Below are experts of layer 2 (counted from 0) of a mixture-of-experts language model. Rows are named router (the router's row for the expert), gate (a neuron's input weights, with its number), up (a neuron's input weights, with its number), down (a neuron's output weights, with its number) and show model dimensions 192-239. Each number is 128 + 32 x the weight over its row's rms, rounded and kept within 0 to 255.
Before each expert's rows: "comes before" lists some tokens at least twice as common just after its tokens as in all text. This comes from a sample of Wikipedia text that the model never trained on. Tokens count by the router's weight.

# expert 2
comes before: "| ", "|", "-", "- ", "- M", "The"
router [102 113 131 140 120 163 168 166 110  89 140 161  90 111 110 159 105 121 158 137 106 130 155 153 140 132 112 147 156  96  91  87 134 135 112 155 165 179 112 164 143 100 137  96 158 110 138 190]
gate0 [ 79 108 112 156 159 133 124 164 160 163  98 151 132  80  85 173  95 130 119 179 116 157 109 149 181 142 126 170 127 180 111 132 172 107 112 149 151 149 193 140 120 204 173 105 121 164 118 123]
up0 [143 151 105 128 172  55  84  88 193 116 137 151 132  87  88 104 125 113 115 147  81 156  96 160 186 202 134 135 185 128 148 144 139 135 172 171 106 111 117  96 143 176 178 118 124 123 189  86]
down0 [ 65 134  84 123 150 160 190 126  52 115 135  93 119 119 129  82 125 138 123 116 159  98 132 186 167  86 148 155 132  88 137 106 112  97 142 113 119 190 100 111 116 139  84 138 119 139  94  96]
gate1 [ 99 141 126 139 164 153 111 164  82 104 137 106 141 119 109 107 145 108 154 132 153 102  59 153  87  79 139 146 119 126 146 107 114 166 131 154 166 159 157 149 185 156  81 164 160 111 174 157]
up1 [153 183 144 154  83 100 146 114 179  99 141 191  93 136 155 159  50 162  98 139 142 114 177 151 152 138 125  95 155 131  89 122 158  86 173 112 107  96  89 165 127  95 185 106  39 119  99  86]
down1 [146 104  82  89 132 103  92 159 108 101 151 103 109 179 120 163 156 193 130 122 134 113 115 140 106 113  90  96 148 147  94 108 127  86 128 103 128 111 150 105 119 133 146 125 157 137  96 154]
gate2 [101 122  56 141 184 161 109 111 159  85 132 121 108 127 124 193 132  63 107 129  82 134 104 165 159 116 203 118  96 106 120 150 141 177 127 132 122 136  80 133 141 131  84 133  98 146 114  85]
up2 [111  96  99  97  92  98 181 166  98  96 139 127 165  71 120 131 125 147 200 104 152 131  90 101 118 168  91 150 106 123 164 135 119  85 154 145 133  90 149  88 107  92 136  75 185  97 108 139]
down2 [129 159 126 106 135 148 129 142 100 142 113  86  78 131 107 119 180 122 165 138 115 171 154 158 108 128 196  85 107 116 136 103  93 150 127 140 144 146  90 171 144  93 161 151 153 134 157  77]
gate3 [ 81 109 108 130 121 110 161 154 118  94 167 150 124  88 138 135  78 125 144 148 150 127  99 134 146 129 106 139 121 175  96 159 170 112 152 138  95 178 183  84 118 130  50  99 106  99 138 127]
up3 [143  82  67 176 146 138 134 196 139  91 156 162 125  95 137 162 132 171  95 196 141 139  63 127 121 121 106 165 134 116 155 124 155 143 174 109 152 191 128 107 105 127  96 119 123 100 151 141]
down3 [148 168 100 114  78 125 119 118 143 131 186 141  84 124 149 104 120 130 114 132 128  58 152 121  78 179 101 163 136 135 177  98  89 137 140 175  94 104 172 166 112 139  87 205 100 148 122 121]
gate4 [138  97 188 112  89 141 133 143 103 104 100 112 111 143 153 107  97  81 147  86 140 121 168  96 128 158 136 140  90  69 115 139 135 121 127 175  76 168 117 143 133 160 172 157 177 159 121 115]
up4 [111 100  99 143  88 162  95 124  85  75 164 153 155 205 131 148 136  91 182  82 207 110 192 146 180 117 131  83  93 139 103  95  83 131 127 136  91 119 169 135 189 103 119 123 113 111 132 137]
down4 [133 111  87 156 147 136 141 114 171 137 101 122 189 145 165 191  75 126 152 133 161 148 158 165 207  57 112  82 188 151 109  70  97 162 136 106  88  71 146 137 143  83 105 146 137 123 120 143]
gate5 [ 98 142 190 150 153  73 110 147 139 173  72 157 171 100  87 193 160  85 137 120 116 177 102  74  84 116 162 135 122 129 131 152 154 107 160 135 118 141 101 150 172 101 132  85  90 161 115  93]
up5 [182 103 125 169 140 149 151 144 150  62 105 103 113 140 140 101 132 116 155  99 123 147  29 123 151  85 186 141 132 165 125 102  98 124 186 190 145 104  72 148 163 100 152 141 104 141 179 112]
down5 [111 158 185 143 121 106 136 181  88 154  77 196 111 113  86 144 231 102  69 195 127 102 100 110 188 135 144 136 107 166  71 140  88 170 138 147 137 123 145 195 127  69 115 120 124 148 101 150]
gate6 [161 173 106 102 120 117 175 105  73 109  93 171 135 127 133 100 119 128 114 156 112 123 152  55 121 139 133 143 126 118 121  86 168 138 130  95 121 108 116 102 143 123  88 175 116 168 125  46]
up6 [131 110 136 149  89 153 138 102 139 113  93 136 151 110 150 124 131 147 162 145 141  88 146 109 153 163 141 161 118 137 135 122 110 138 143  38 129 159 113 106 124 128 138 170 161 139 130 163]
down6 [ 90 168  72 152  89 137 127 169 157 193 145 104  91 114 158  68  92 110  94 133 117 127 101 176 167 121 141 125  85 113 155 130 158 123 138 142 176 136  96 120 179 154 135 135 130 120 137 138]
gate7 [114 123 159 128 100 154 177  70 105 140 131 155 130 150 115  88 180 167 165 113 121 152 135  98 122 127  96 140 154 135 112 191 166 177 150 155  37 120  94  95 172  94 151  91 162  80 168 120]
up7 [139 155 129 117 169 156 163 112 128  77 135 118 138 101 167 123 146 142 170 121 131 136  68  89 146 182 121 120 146 150 204  84 178 111 129 144 114 122 114 109 119 172 154 119  78 158 159 121]
down7 [134 140 146 125  94 138 176 185  76 156 160 139 134 154 208 153 107 145 104  95 133 100 147 165 126 145 108 125  78 101  96 148 128 199 142  78 160 119 101 144 149 135  58  85 101 192 118 167]
gate8 [176 117 119 122 140 129 119 220 162 110 114 153  78 133 118 132 112 198  97 200 146 113 125 109 135 197 137 110 133 144  85 168  96 135 125  77 154 115 175 164 132 121 138 158 138 120 118 122]
up8 [121 181 147 123 130 161 104 172 137 110 138 155 101  95 143  76 147 202 119  87 130  95  78  93 171 125 146 140 136 152 180 214 139 127 108 108 105 132 158 183 118 130 135 158 147  68 147 140]
down8 [128 158 106 125 143 118 111 149 128 159 181 154 129 148 190 133 143 142 134  75 166 144 112 133 103 134 154 179 182 147 193 202 124 124 162 155 104 150 143 102 101 113  88 124 102 153 155 190]
gate9 [100  99 135 117  79 128 169 151  74  37 172 145 122 143 173 156 117 148 162 143 131  89 137 185 143 124 114 121 134  97  74 136 174 154 144  94 164 147 115 149 153 129 132 133 136 141 155 104]
up9 [ 71 140  94  90 131 143 167 127 121 148 140  75  98 107 152 146 184 130 174 170  63 151  88  90 166  91 168 154  97  82 102 143 163 110 138 132 114  87  78 115 113 110  71 164 141 120 155 133]
down9 [147 137 148 140  52 131 138 134 111 124  94 112 103  82 110 166 111 164 108  92 188  96 148  64 117 120 129 152  34 116 155 102 108 114 169 112 145 127  56 144  91 137 149 127  98 114 184 154]
gate10 [107 147 127 179  98 151  85  93 134 105 178 123 130 122 168 141 180  59 125 127 154 126  65 110 112 152 103 145 138  73 109 107  69  63 118  66 143  95 113  92 157 143  85 149 146 121  89 182]
up10 [143 115 157 116 135  67 148 135 152 138  95 181 104 102  95  95 113 148 133 129 122 118 130 114 166  74 191 117 131 183 107 154 151 134  88 179 170 143  75 130 124 110 171  99 128 148 122 133]
down10 [146 190 137 134  44 120 155  86 181 152 118 118 154  97  94  95 103 113 202 137 137 196 147 152 110 111 149 113 167 173  90 123 140 166 130  95 137 194  99 140 148 191 177 124 120 170 142 166]
gate11 [ 65 182 133 102 111  96 116 135 175 160 117 109 106  61 143  91  99 111 191 110 111 155 212  80 162 161 123 149 106 129 129 111 167 105 161  88 160 173  70 142 135 137  47 169 133  97 156 160]
up11 [101 177 110 140 123  90  78 160 153 123  86 108 177  57 116  91 115 114 215 161 111 157 154 105 126  99 180 105 127 160 140 132 126 108 124 136 167 107  52 168 175  99  51 144 113  98 131 162]
down11 [157 119 154 124 170  87 129 134 110 132 158 150  67 154  91  80  79 124 124 100 123 170  70 152  65 107  52  97 135 103  98 123 119  50 130  63  90 133 144 120  83 170 142 111 156 193 137  77]
gate12 [155 135 146  85 101 104  90 138 151 101  94 131 165 123 135 157 108 137 124 133 141  90 114 194  69 136 158 170  70 126 127 113 131  80 160 180 149  75 118 113 164 154 176 160  94 161 149 117]
up12 [127 143 154 188 127 168 126 124 112  47 141 144 173  98 102 120 124  97 115 172 122 199 139 119 180 111 128 107 163 128 149  56 105 128  80 137 133 167 118 168  91 119  96 111 164 101 188 142]
down12 [ 73 177 125 164 151 133 132 139 177 168 144  83 109 180 140 200  87  84 154 100  78 141 168 160 105 193 136 102 101 156 144 165 106 145 126  82 184 103 143 190 131 157 153 123  95 125  71 184]
gate13 [138 116  96 133 115 111  52  89 149 117 115  83 156 155 109 130  73 120  43 162  75 119 125  68 185  78 171 196 163 135  51 144 101 184  62 158 129  77 171 152 171 127 149 128 105 112 115  93]
up13 [123 114 185  99  99 167 242 166 123 157 129  97  50 100 116 125 134 147  98  90 167 124 192 148  80 178  63 141 132  89 169 140 166 107 163 104 129 156 133  67 110  87 147 159 156  65  90 128]
down13 [ 93  95 169 123 102 181 139 115 140 164 104  75  19 125 141  96  69 158 127  95  49 105 119  98 151 153 113  85 121 185 113 114  96 122 147 124 125 137 130 129 123 151 173 163 107 121 150 139]
gate14 [100 128 104 112 158 115 124  95  97 142 112 130 139 113 121 136 152 143 166 106 158 170  72 118 118 138 118  83 173 168 104 122 134 127  66  65 159 120 141 126  30 193 132 144 148 137 140 124]
up14 [129 133 121 157 155 113 105 144 101 216 112 120  73 120 148 107 157 126  77  89 179 110 156 104  82 144 125 169 165 104 165 138 125 114 101 152 147 173 102  96 135  99  94 109  46 134 101 168]
down14 [114  93 114 108 117 179 180 156  50 175  91 120  67 120 118 120 104 101 111 113 112 143 101 123  93 149 120 156 122 137 118 142 154  98 164 151  83 114 170 126 141 131  96 131  66 139 161 101]
gate15 [ 89 157 134 183 102 124  66 121 104 120 125 127 126  98 149  98 123 201 120 118 154 138 114  84 135 168 142  84 134 155 119 160  75 140 145 134 171 117 164 123 102 111 185 173  72 115  79 172]
up15 [ 80  72  99 145 114 115  86  95 138 102  85 139 161 110 226 102  81 113 145  99 109 171 150 207 164 112 131 123 141  81  96  94 105 141  86 157 181 132 152 106 147  99 150 166  61 125 104 155]
down15 [171 158 111 131  75 142 145 153 134 101 127 172 113 112 142  76 139 113 123 165 121 137 114 136 140  67  93 132  76 166 140 134 180 164 106  96  98 164 147 123  92 151 169 109 135 135 120  97]
gate16 [ 63  57  72 121  98 120  50  64  71 156 104 122 104 159 106 133  91 145 158 163  88 119 106 155 151  73 115 149  85 156 197 125 211 102 122  99 132 145 190 124 107 160  81 129 173 158 102  82]
up16 [ 68  57 100 125 154  75  99  83 107 153 130 124  67 183  98 155  89 182 146 119 110 127 153 154 115 143 100 100  76 134 140 183  88 143 114 158 121 140 132 143  71 189  76 165 167 212 155 144]
down16 [149 160  70 196 181 163 151 157 115 128 133 107 128 114 135 129  96 153 137 100 227  78 131 139 106 129 119  77 203 101  80 170  94 196 132 118 172 192  82 180 159  94 129  86 166  71 123 164]
gate17 [141 148 115 102 142 129 129  89  53 176 165 137 136 156 202 130 134  93 107 114 171  90 129  87 166 107 117  90  84 147 154 135  94 108 111 164 144 142  55 235 155 108 188 157 155  94 142 142]
up17 [ 91 101 106 129 115 173 129 175 104 163 125 188 177 158 101 132 147 197 154 135  69 140 178  83  85 113  67 107 197  84 138 162 145 108 120  91  71 164  54  43 122 175 114 158 129 165 109  41]
down17 [111 163 115 140 134  95 150  81 116 130 142 124 169 157 110 152 128 146 123 172 124 112 178 127 124 101  96 147 146 158 177 136 117 139 112 126 111  76 167  87 136 150 118  77 107  87 116  62]
gate18 [ 81 116  89  69 109 123 125 134 178 137  51 122 127 117 146 111  95 132 163 168 112 132 185 108  80 112  63 127  46 195 166 103 161  87 139 151 125 104 161 120 112 139 180  92 114 112 190 120]
up18 [114 170 116 109 119 122 122 206 134 113 105  99  31  89 105  88 159 137 205 191 195 145 145 163  92 156 115 145 114 145 184 105 137 120 157 110 143 134 100 138 119 110 144 113 176 104 143 111]
down18 [129  83 135 146 129 147 146 156 121 156  84 100 111 156 133 171 134 146 162 158 176 102 139 183 137 195 111 152 195 125  84 167 198 131 119 171 134 108 111 107 158 153 145 101 127 185  91 135]
gate19 [ 65 100  63 107 113  79 121 128 117 131 111  76 182 102 119 108 150 108  82 117 172 117  98 130 113 117 143 143 110 119 138 131  66 162 115 215  77 110 101  73 187 120  83 137 169 158  95  56]
up19 [109 137  80  95  79 116  78 150 151 160 144  67 144 112  89 153  99 131 169 135 132 137 123  94 158 147 131  76 110 159 144  92 133 110 111 135 102 129 116  71 146 113 119 124  95 173 105  93]
down19 [150 147 174  59 105 159  44 189 139 151 139 157 110 141 154 143 112 174 159 144 129  98 136 131 127 146 104 189  98 157  96 139 120 130 115 115 126 210 116 121  63 155 203 138 142 129 160 171]
gate20 [135 153 157 129 165  99 144 118 161  60 140 136 174 111 100  89 127 119 148 181 138 118  70 153 137 110 163 110  76  47 183 146  84 101 126 141 132 159 111 140 122 139 128 134 108  84 126 125]
up20 [159 150 148 112 129 135 158 142 188  68 118  81 156  84  93 155 133 144 117 138 105  90 127 112 125 163 133 135  85  58 145 143  88 171 132 109 102  66 123 100 101  76  61 143 128 117 170  97]
down20 [ 86 111 142  67 146 170 122 168 109 107 107 207 122 118 158  78 141 146 135  92  80 121 109  93 174 110 128 162 154  96 119 102  86 170 149 145 149  82 124 197 107 111 148  41  70 147 102 121]
gate21 [ 81  93 165 147 148 157  98 126  97 162 166  53 175 155  87 125  96 170  85  85 131  83  85 112 143 114 152  92 173 114 115 127 156  78 118 122 141 119 143 157 147 146 145 204 133 169 157 130]
up21 [155 143  78 108 118 118 149 172 127 167 155 167 142 123 173 123 134 177 118 145 111 119 173 110 211 115 108 139 115 121 127 136 132 144 113 138 159 137 150 117 148 105 136  52 127 106 110 134]
down21 [136 196 136 128  76 137 117 171 140 134 142  99 178 158 215 183 152 101 119  78 156 120 117 123  68 105 137  79 101 125 112 137 135 120 126 143 131 170 125 128 151 134 130 129 154  81 117 125]
gate22 [120  85 109  77 148 113  97 141 161 155 137 158 151  71 135 106  99 166 158 107 149 126 116 141 176 140 107  65 154 136 118 123 103 117 121 132 115 135 139 125 114  89 119 128 148 118 134  99]
up22 [141 151 170 164 107 144 114 144 152 139 147  76 101 168 133 124 117 154  90 169 120 122 102 161 119 119 122 234  90 138 153 168 147 135 145 122 148  88 113 121 168 116 115  88 141 140  84 110]
down22 [140 117 145  68 138  97 163 107 122  85 158 147 231 144 103 145 165 118 110 114 105 137 132 126 148 116 152 153 122 140 185 127 130 154 157 114 172  80  82 108 163 133 118  76 166 117 134 191]
gate23 [128 149  37 118 147 187  95 117 101 133 126 119  96 194 150 114 147 147 142  99  95 149  91 130  98 135 143  79 122 106 186 157 117  88 134  93 124 103 144 101  78  93  87 115 127 125 125 150]
up23 [136 154 104 126 155  99 160  74 102  94 103 126 100 159 149 112 165 148  44  94 146 127 142 149 149 172 131 112 160  97 113 113 163 145 151 135 134 149 145 185 114 160  70 111  89 103 156 127]
down23 [145 108 166  77 112 156 136 146 139 109  90 123  93 147 163 124 111 114 126 172 147 104 134  91 127  96 108 102 115 108  74  51 200 100 102 113 117 156  58 156 112  79 119 139 147 162 144 135]
gate24 [118 152  72 181 130 137  91 179 151 171  90 116  89  66 139  89 156  97 150 155  74 111  51 136  76 147 121 189 206 150 200 136  83  96 128 127 134 147  68  86 107  22 154  83 182 135  72 144]
up24 [156 124 113 139 135 120 118 111 140 126 106 149 115 154 186  60 147 139 137  81  96  63 114 137 194  69 133 110 154 148 107  65 163 173 111 134 113 133  45 128 112 121 157 142 156 177 130 125]
down24 [144 154  93 129  97 118 115 146  99 198 187 137 147 159 167 154  64 103 113 139 131 115 120 150 162 153  81 164 121 157 111 119 140  83 154 142 117  91 136 163  93 168 158 187  49 117 208 120]
gate25 [122 114 117 125 100 100  99 101 125  93 149  64 185 173 133  97 179  89 115  73 124 170 182 161 112 129 138  88 162 146 166 152 128 125 162 144  59 148 129 115  82 139  77  91  87 106 108 159]
up25 [ 91 134  97 138 168  99  97 168 161 131 179 161 110 132 107 125 118 141 116 108  88 171 134 171 151  97 108 109 106 102 179 171 115 111 134 131 118 116 128 106 142 128 167 170 110 141 154 154]
down25 [116 124 155 137 139 157 147 114 141 127 136 140  78  95 125 132 141 185 116 139 127 101 180 104 121 120 174 127 128 143  77  88  91 186 109  95 164 154 113 102 135  89 127 138 137  67  97 159]
gate26 [107 166 119  86 103 150  94 124 149 100 153 185 126 116 146 109 129 128  81 127 164 124 130 102 182 144 148 160 154 144 177 131 168 107 149 154 118 121 163 139  89  79 126  95  73 115 139 141]
up26 [171 120  97 119  98 112 148 133 164  85 182 132 145 124  78 150 135 163 154  91 134 173 114 113 125 163 106 192  93 108 112 193 117 155 115 160 156 121 155 106 127 130 154 143  96  83 106 145]
down26 [138 143 103 115  69 170 159  53 162  67  86 118 186 110 173 108 129 134 140 107 117 138 221 108 113 149 124 115 191 128 110 185 129 106 140 121 143 203 126 115 151  63 140 114  61 185 157 115]
gate27 [ 98 163 166 168 152 120  79 119 102 116  76 162 169 107 103 135 134 166 141  90 155 172  79  75 110  94 117 170 145 106 109 135 118  70 119 148 189 141  99 182 136 130  56 142 155 186 121 147]
up27 [163  85 136 122 106 109 168 153 132 193 141 124  89 170 193 173 136 141  89 163 192  95 106  87 122  93 140  99 152 104 161 176 154 171  99  96  80 116 121 137 126 156 139 111 119 135  98 101]
down27 [104  87 149  55 159 171 149 152 148 112 130 119 120  94  88 135 152 131 121 168  80 153 119  91 125  65  88 176 102 103 130 184 145 194  82 138 143  82  85 146 146 156 110 138 146  93 105  72]
gate28 [ 94 117 138 161 151 133 144  77 128 164 166  97 118 179 108 140 143 142 127  71 140 118 139 109 144 143 144  94 142 120 107 118 117 139 143 146 160 143 143 175 134 191 157 115 126 108 146  89]
up28 [ 72  85 152 154 167 108 112  94  69 114 158  59 148 180 104  91  98 185 135 179 126 118 151  74 158 111 120 115 132 112 126 107 137 103 129 136 148 142 136  94 137 162 127 124  97  85 195 114]
down28 [126  69  92 179 117 131 149  83 121 146  52 106 132 111 124 166 143 145 176 140 131 183  97 121  74 140 124 125 156 106  99 166  63 103 198 120 111 110 214  73  77 129 102 137 105  84 158 123]
gate29 [138 153 115  92 132 103 135  87  86 111  95 133 144 140 107 148 115  92  80 109 162 118 109 171 128 146 119 119 101 154  79 101 139 107  95 109 107 148  94 165 132 164 143 153  99 159 124 128]
up29 [ 96 107 120  70  97 107 126  85  95 180 121 145 159 151 147 113  95 108 141 102 175 112  93  86  94 100 128 122 102 141  95 100 161 153 173  86 132 162 153 213 103 119 132 233 139 155  53 165]
down29 [154 129 170 156 151 171  66 187 147 108 159 101 163 184 119  94 162 111 139 111 148 133 116 143 123 138 168 112 158 144 124 174 164 120  72 228 109 147 120 152 170 108 151 148  65 103 101  80]
gate30 [ 87 220  99 123  92 136 142  74 161 155  96 142 164  98 125 104 183 106 154 103 102 136  97 171 114 139  98 147 127 140 145 129 108  90 111 106 153 138 156 147  94 169  93  92 107 117  90 145]
up30 [ 95 150 157 132 118 125  95 185 161 103 124 201 185 132 104 152  82 133 109 125 133 144 125 147 160  98 108 107  94 181  90  77 164  83 143 133 164 109 119 112 151 172 139 178 119  92  93  71]
down30 [198 113 174 124 144  93  93 126 110 139 114 108 114 163 103 144  96 142 110 178 109 191 123 116 148 117 161 174 144 102 153  79  81 155 118  69 127 134 122 102 143  96 137 141 142 101  82 171]
gate31 [ 24  99 106 189 137 106 110 125  93 103  86 126 152  91 144 120 167 132 144 175  42  85 124 126 149 166 176 112 120 137 177 212 119 129 102 189 168 109 119 107 151  82 138 169 164 147  91 200]
up31 [121 159 179  54 122 144 137 135 179 175 177 111 126 143 101 190  54 130 108 114 154 161 140 101 153  98 103 122 128  86 101 113 123  98 141 109  78 133 129 105 114 150 178 103  84  80 122  66]
down31 [ 84 121 149  71 157 145 133 178 109 133 214  58  92 122 161 155 156  92 128  81 180 204 153 191 113 195 153 160  88  79 131  51 167  96 141 134 169 118 137 106 140 143 129 150  91 149 171 136]
gate32 [ 89 139 145  86  81 126  91 154 106 116 107 160 156 126  73 119 121 173 163 151 117 135 131  97 107 158 106 151 108 101 177 179  89 123  72 128 124 154  68 149 239 153 127  97 177 109 128 150]
up32 [ 89 161 150  70 137 123  50 162  87 124  87 170 194  82 118 115 135 123  93 153 130 149 124 104 123 171 164  96  93 147 171 140 105 114  86 141 143 184  69 121 177 143 125 106 166 101 134 135]
down32 [165 112 143  91 115  49 136 114 159 140 135 157 105 142  51 120  87 179  95  82 100 150 129 116 151 177 109 159 141  90 133 143 114 173 107 129  89 183 109 141  92 141 136 124 118 147  97 178]
gate33 [123  69 151  96 191 132  96 145 137 119 127 176 156 119 106 123 146 141 105 118 144  83 132 104 109 148 153 130 142 174 125 169  72 120 116 129 115 154 129 133 102  93 230 184 152 100 141  91]
up33 [126 130 121 137  88  95  84  94 137 123  77  61  83 141 133 134 152 130 120 128 125 168 117 193  97 104 151 126 176 122 136  97  99 130  67 157  91 185 141  82 142  80 142 190 172  84 107 172]
down33 [135  89 104 106  61 183 131  88 160 147  93 122 156 147 150 173 169  83 158 172 128 178 105 129 129 168 164 120 119 190 122 113 106 119  62 125 163  66 144 192 123 110 154 127 146 104 117 129]
gate34 [148  81 164 107 128 106 157 132 145 130 142 121 135 109 134  48 105 115 136 155 131 159 121 112 149  90  76 119 119 127 148 107 132 156 133 116  91 183 143 144 161 126 142 127  96  85 140 120]
up34 [186  63 148  98 105 108 136 136 175 144  77 109 119 205 103  89 180 150 106 156 142 130 135 131 127  96  63 166 108 107 143 150 156 132 105 134 139 163 102 143 175  99  83 139 103 140 104 144]
down34 [ 44 138 143  84 132 143 183 101 178 134 120 124 143 126  96  76 130 111 133 134 123 121 173 185 125 107 146 100 177 117 108  99  91 167 114 103 116 149 108 131 145 125  72 170  55 119 145 127]
gate35 [150  74 130  96 124 189 138 156 180 177 136 105 145 133 193 139 147 138 135 146 112 172 150  68 129 173 133 191 156 135 185  68 184 149 157 144  82 103 146  97 128 160  38 187 181  99 116 127]
up35 [123  88 127 160 146 175 137 107 118 184  77 148 115 113 136  86 118 166 122 115 150 146 192 158 165 177 119 125  89 147 102  92 125 164 166 126 150 156 131 107 135 171 152  91 186 141 124 134]
down35 [149  92 138  99 116 205 108 116 120 105 102 148 110 123 128  68  82 162 150  90 143 107  99 117 115  87 110 104 112 126 126  61 123 111  89 140 160 105  87 169 147 138 150 136 135 104  96 146]
gate36 [144 133 133  80 120 105  99 128 146 164 122 147 136 124  75 118 153 107 130 146 134 205 140 149 168 185 120 131 124 108 105 111 121 121 152 118 120 133 130 142 155 120 115 137  92 168 202  83]
up36 [184 114 124 153  72 124 131 118 184 132 127 172 101 104 195 144 159 116 104 146 131  93 149 136 137 112 152 148 126 105 126 132 136  89 117  96  88 130 158 100 129 146 127  71  80 171 105 140]
down36 [ 70 139 174 136 113 172 131  93 132 183 117 139 127 165  48 128  79 148  72 114 152 195  79  77 139 128 144 103 112 149  97 146 122  99 117  90 155 152 102  84 119  66 179 150 147 115  93 136]
gate37 [ 78 108 107 130 141  23 185 129 115 153 140 112 123  95  61 121 124 132 104  94 125 165  96 187 104  91 138 108 152 135 143 138 152 159 131 128 141 121 149 105 177 164  60 110 152  94 104 120]
up37 [ 77 168 122 175 115  73 132 103 108 157 136 127 117 139  52 127 125 110  94  84  79 147 145 188 149  98 139 140 141 142 146 177  57 176 144 166 123 138 107  85 139 169 120  81 134 125 126 166]
down37 [117 175  97 149 121 154  72  97 144 157  94 111 133 106  99 106 160 154 192 160 160 134 138 113  96  75 129  93 144 149 130 142 170 187 112 226 129 159  92 163 145 101 182 157 166 103  96 112]
gate38 [179 166 128 116 187 160 120 114  38  58 126 151 159 130  75 132 105 105  67 107 130 158 137 175 105 143 136 130 119 141 115 121  84 153 136 112 105 154  88  82 138  99 121  72 174 141 178 132]
up38 [101 118 103 176  85 140 150 131 118 135  99  85 171 110 142 161 123 117  96 124 106  97 148  91 145 104 135 116 212 143 131 119 147 154 163 185 116 109 141 182 127  89  99 157 158  66  67 151]
down38 [154 187 117 115 125 115 157 147 149 130 123 190 116 116 146  79 115 137 124 135  81  99 169 117 156 109 105 155 114 152 166  90 122 106 136 124 134 105 160 119  79 138  75 197  46 123  96  91]
gate39 [120 139 165 130  74  95 171 147 134 109 107 135 159  81 146  72 150 121 168  89 138 220 123 127 109 150 171 144  57 103 138 118 126 133 135 170 165 125 125 203 172  79  99 206  89 108  86 115]
up39 [143  92 103 102 158 127 117  88 109 175 145 104 126 187 126 164  80 156  89 147 169  47 142 155 120 135  60 106 214 125 101 121 115 107 101 105  91 162 114  95 118 167 178  92 145 143 113 128]
down39 [ 91  69 155 149 128 135  98 136 139  40 133 138 118 184 146 139 111 124 118 132 142 170 141  93 125  93 144  95 122 100 169  86 103 164 107 126 161 113 118 167 170 147 113 156 111 120 151 104]
gate40 [136 128 114 122  68 133 130  65 127 106 104 113 109 124 135  55 120 125 197 162 132 158  87 110 171 119  92 176 189 134 110 143 144 103 101 178 130 124 133 155 152 136 124 126  80 120 149  86]
up40 [ 99 160 146 134 164 159 111 181 163 114 141 141 101 118 162 149 102 128 202 122 118 100 161 112 142 126  78 135 170  78 174  74  98  91 197 120 179 184 159 115  80 153 162 106 111 159 121 125]
down40 [ 98 114 117 142 110 153 133  84 141 128 160 103 142  77  88 148  93 156 175 164 103 131 112 149 144  71 138 120  86 133 132 126  84 196 167 122 105 104  80 115 161 118  92 187  72 168 126 155]
gate41 [126 123 115 128 156 109 158 115 162 137 195 134 119 109 114 192 121 117  44 172  84 192 104 124 100 109 140 122 162 166 106 159 153 143  69 103  76 129 131 140 119 126 116 147  94  76 111 107]
up41 [135  91  23  40  96  96 153  99 120 135 126 147 145 137 184 169 123 183  71  95 115 136 129 110 139 108 143 123  70 148  73 149  86 174 131 152  97 128 158 104 117 104 103 152 122 112 116 142]
down41 [100 151 171 172  86 139  67 168 116  95 140 153 173 106 144 129  81 117 137 160 107  91  76 107 136 207 175 192 166  89  97 108 159 117 116  94 156 138  72 173 117 147 192 143 176 143  99 160]
gate42 [119 135 111  88  85 146 126 144  76 119  83 140 166 129 203 182 137 112 103 113 137  95 105 103 129 129  94 136 119 124 105 127 189 160 218 170 116 188 114 147 131 146 100  77 130 153 121 118]
up42 [144  75 134  95 115 113 116  85 145 141 169 114 172 176 178 128 123 139 112 206  91 126 147  90  83 149 189 182 127 209 168 103  95 171  88  99 147 167 174  97 135 119 159  99 106  89 133 197]
down42 [160  91 130  63 149 141 182 124 148 144  95 122  88 119 172  83 118  92 127 131  91 151 139  96 140 204  84 130 166 106  51 115 116 111 135 189 110  31 137  72 111 126  99 101 151 143 132 107]
gate43 [147 132 122 148 119 203  86 129  87 126  99 167 157 141 165 137  98 132 157 114 149 160 146 156 118  58 132  62  96 161 105 177 110 145 123 187 119 102 131 107 126 194 124 149  85 104 165 145]
up43 [125 112 135 165 137 141 103 192 103 157 118 116 146 159 130 165 128 116 152 166 164 166  87 142 112  86 106 145 159 114 116 108 126 116 111 181  94 106  94 159 156 157 214 129 120 113 185 154]
down43 [133 134 157 140 126  62 158 165 147 120  84 103 135 162 118 103  80 191 128 153 130 142 103  99 172 169  70 145 153 106 131 113 153 147  97 122 164 125  89 116 157 184 186 140 182 168 134 119]
gate44 [198  98 116 101  94 161 117 179 139 111 126 106  99 133 171 150  89  92  65 119 128 166 133 107  90 197  87  86 156 133 122 174 118 141  84 106 124 134 151  70 120 100  80 148  84 102  82  55]
up44 [ 84  78 150 131 165 106 131 179 132 159  78 140 133 121 154 149 103 224  65 180  94  55  91 122 106 107 101 163 127  86  63 162 138 123 158  75 132 150 124 146 115  76 131 156 107 116 127 125]
down44 [120 130 109 162 181  43 186  75 105 143  88  99 124 126  74 104 131 130 158  94 120 131 111 161 111 136 131 118 121 104 207 135 150 126 100 167 167 107 134  34 147 101 155  94 109 130 164 113]
gate45 [111 112 112 108 165 109 130  88  91 124 110 128 127 112 123 126 139  97 135 154 126 172 153 114 117 135 149  44 104 146 142  58 116 100 154 128 159 128 108 108  99 165 156 135 186 116 112  86]
up45 [192 109 160 103 163 110 164 119 125 111  82 151 124 125 136 153 165 106 145 188 148 121 155 142 120 127 165 106 130  92 145  96 118 106 156 118 197  84 125  97 156 158 143 133 110  95 194 107]
down45 [ 76 139  93 103  96 149  82 172 111 156 111 112 133 126 155  98  98  92  97  40 106 100 134 114 148 156 148 125 136  78 125 158 170 116 184 156 153 102 107 100 126 127 146  84 172 142 159 159]
gate46 [ 60 180  69 153  44 155 101 104 175 117 139 115 125 122 102 128 119 142 140 131  85  47 108  85  96  83 143 198  85 152 181  75 161 136 138 121 127  61 123 123 183 130 147 171 122 130 153 163]
up46 [118 148  76 133 110 189 131  90 111  75 183 144 118  74 183 123  69 169 143  71 140  97 110 130  55 100 149 100  77  68 101 165 148  81 134 163 129 168 183  78 130 123 112 108 110 126 110 105]
down46 [105  98 105 112 117 113  97 189 106 108  93 172 161 143 130 153 141 152 120 178 162 152 127 128 188 127  92 144 147 139  81 109 105 160 177 135 114  96  46  82  57 159  96 160 147 126 117 144]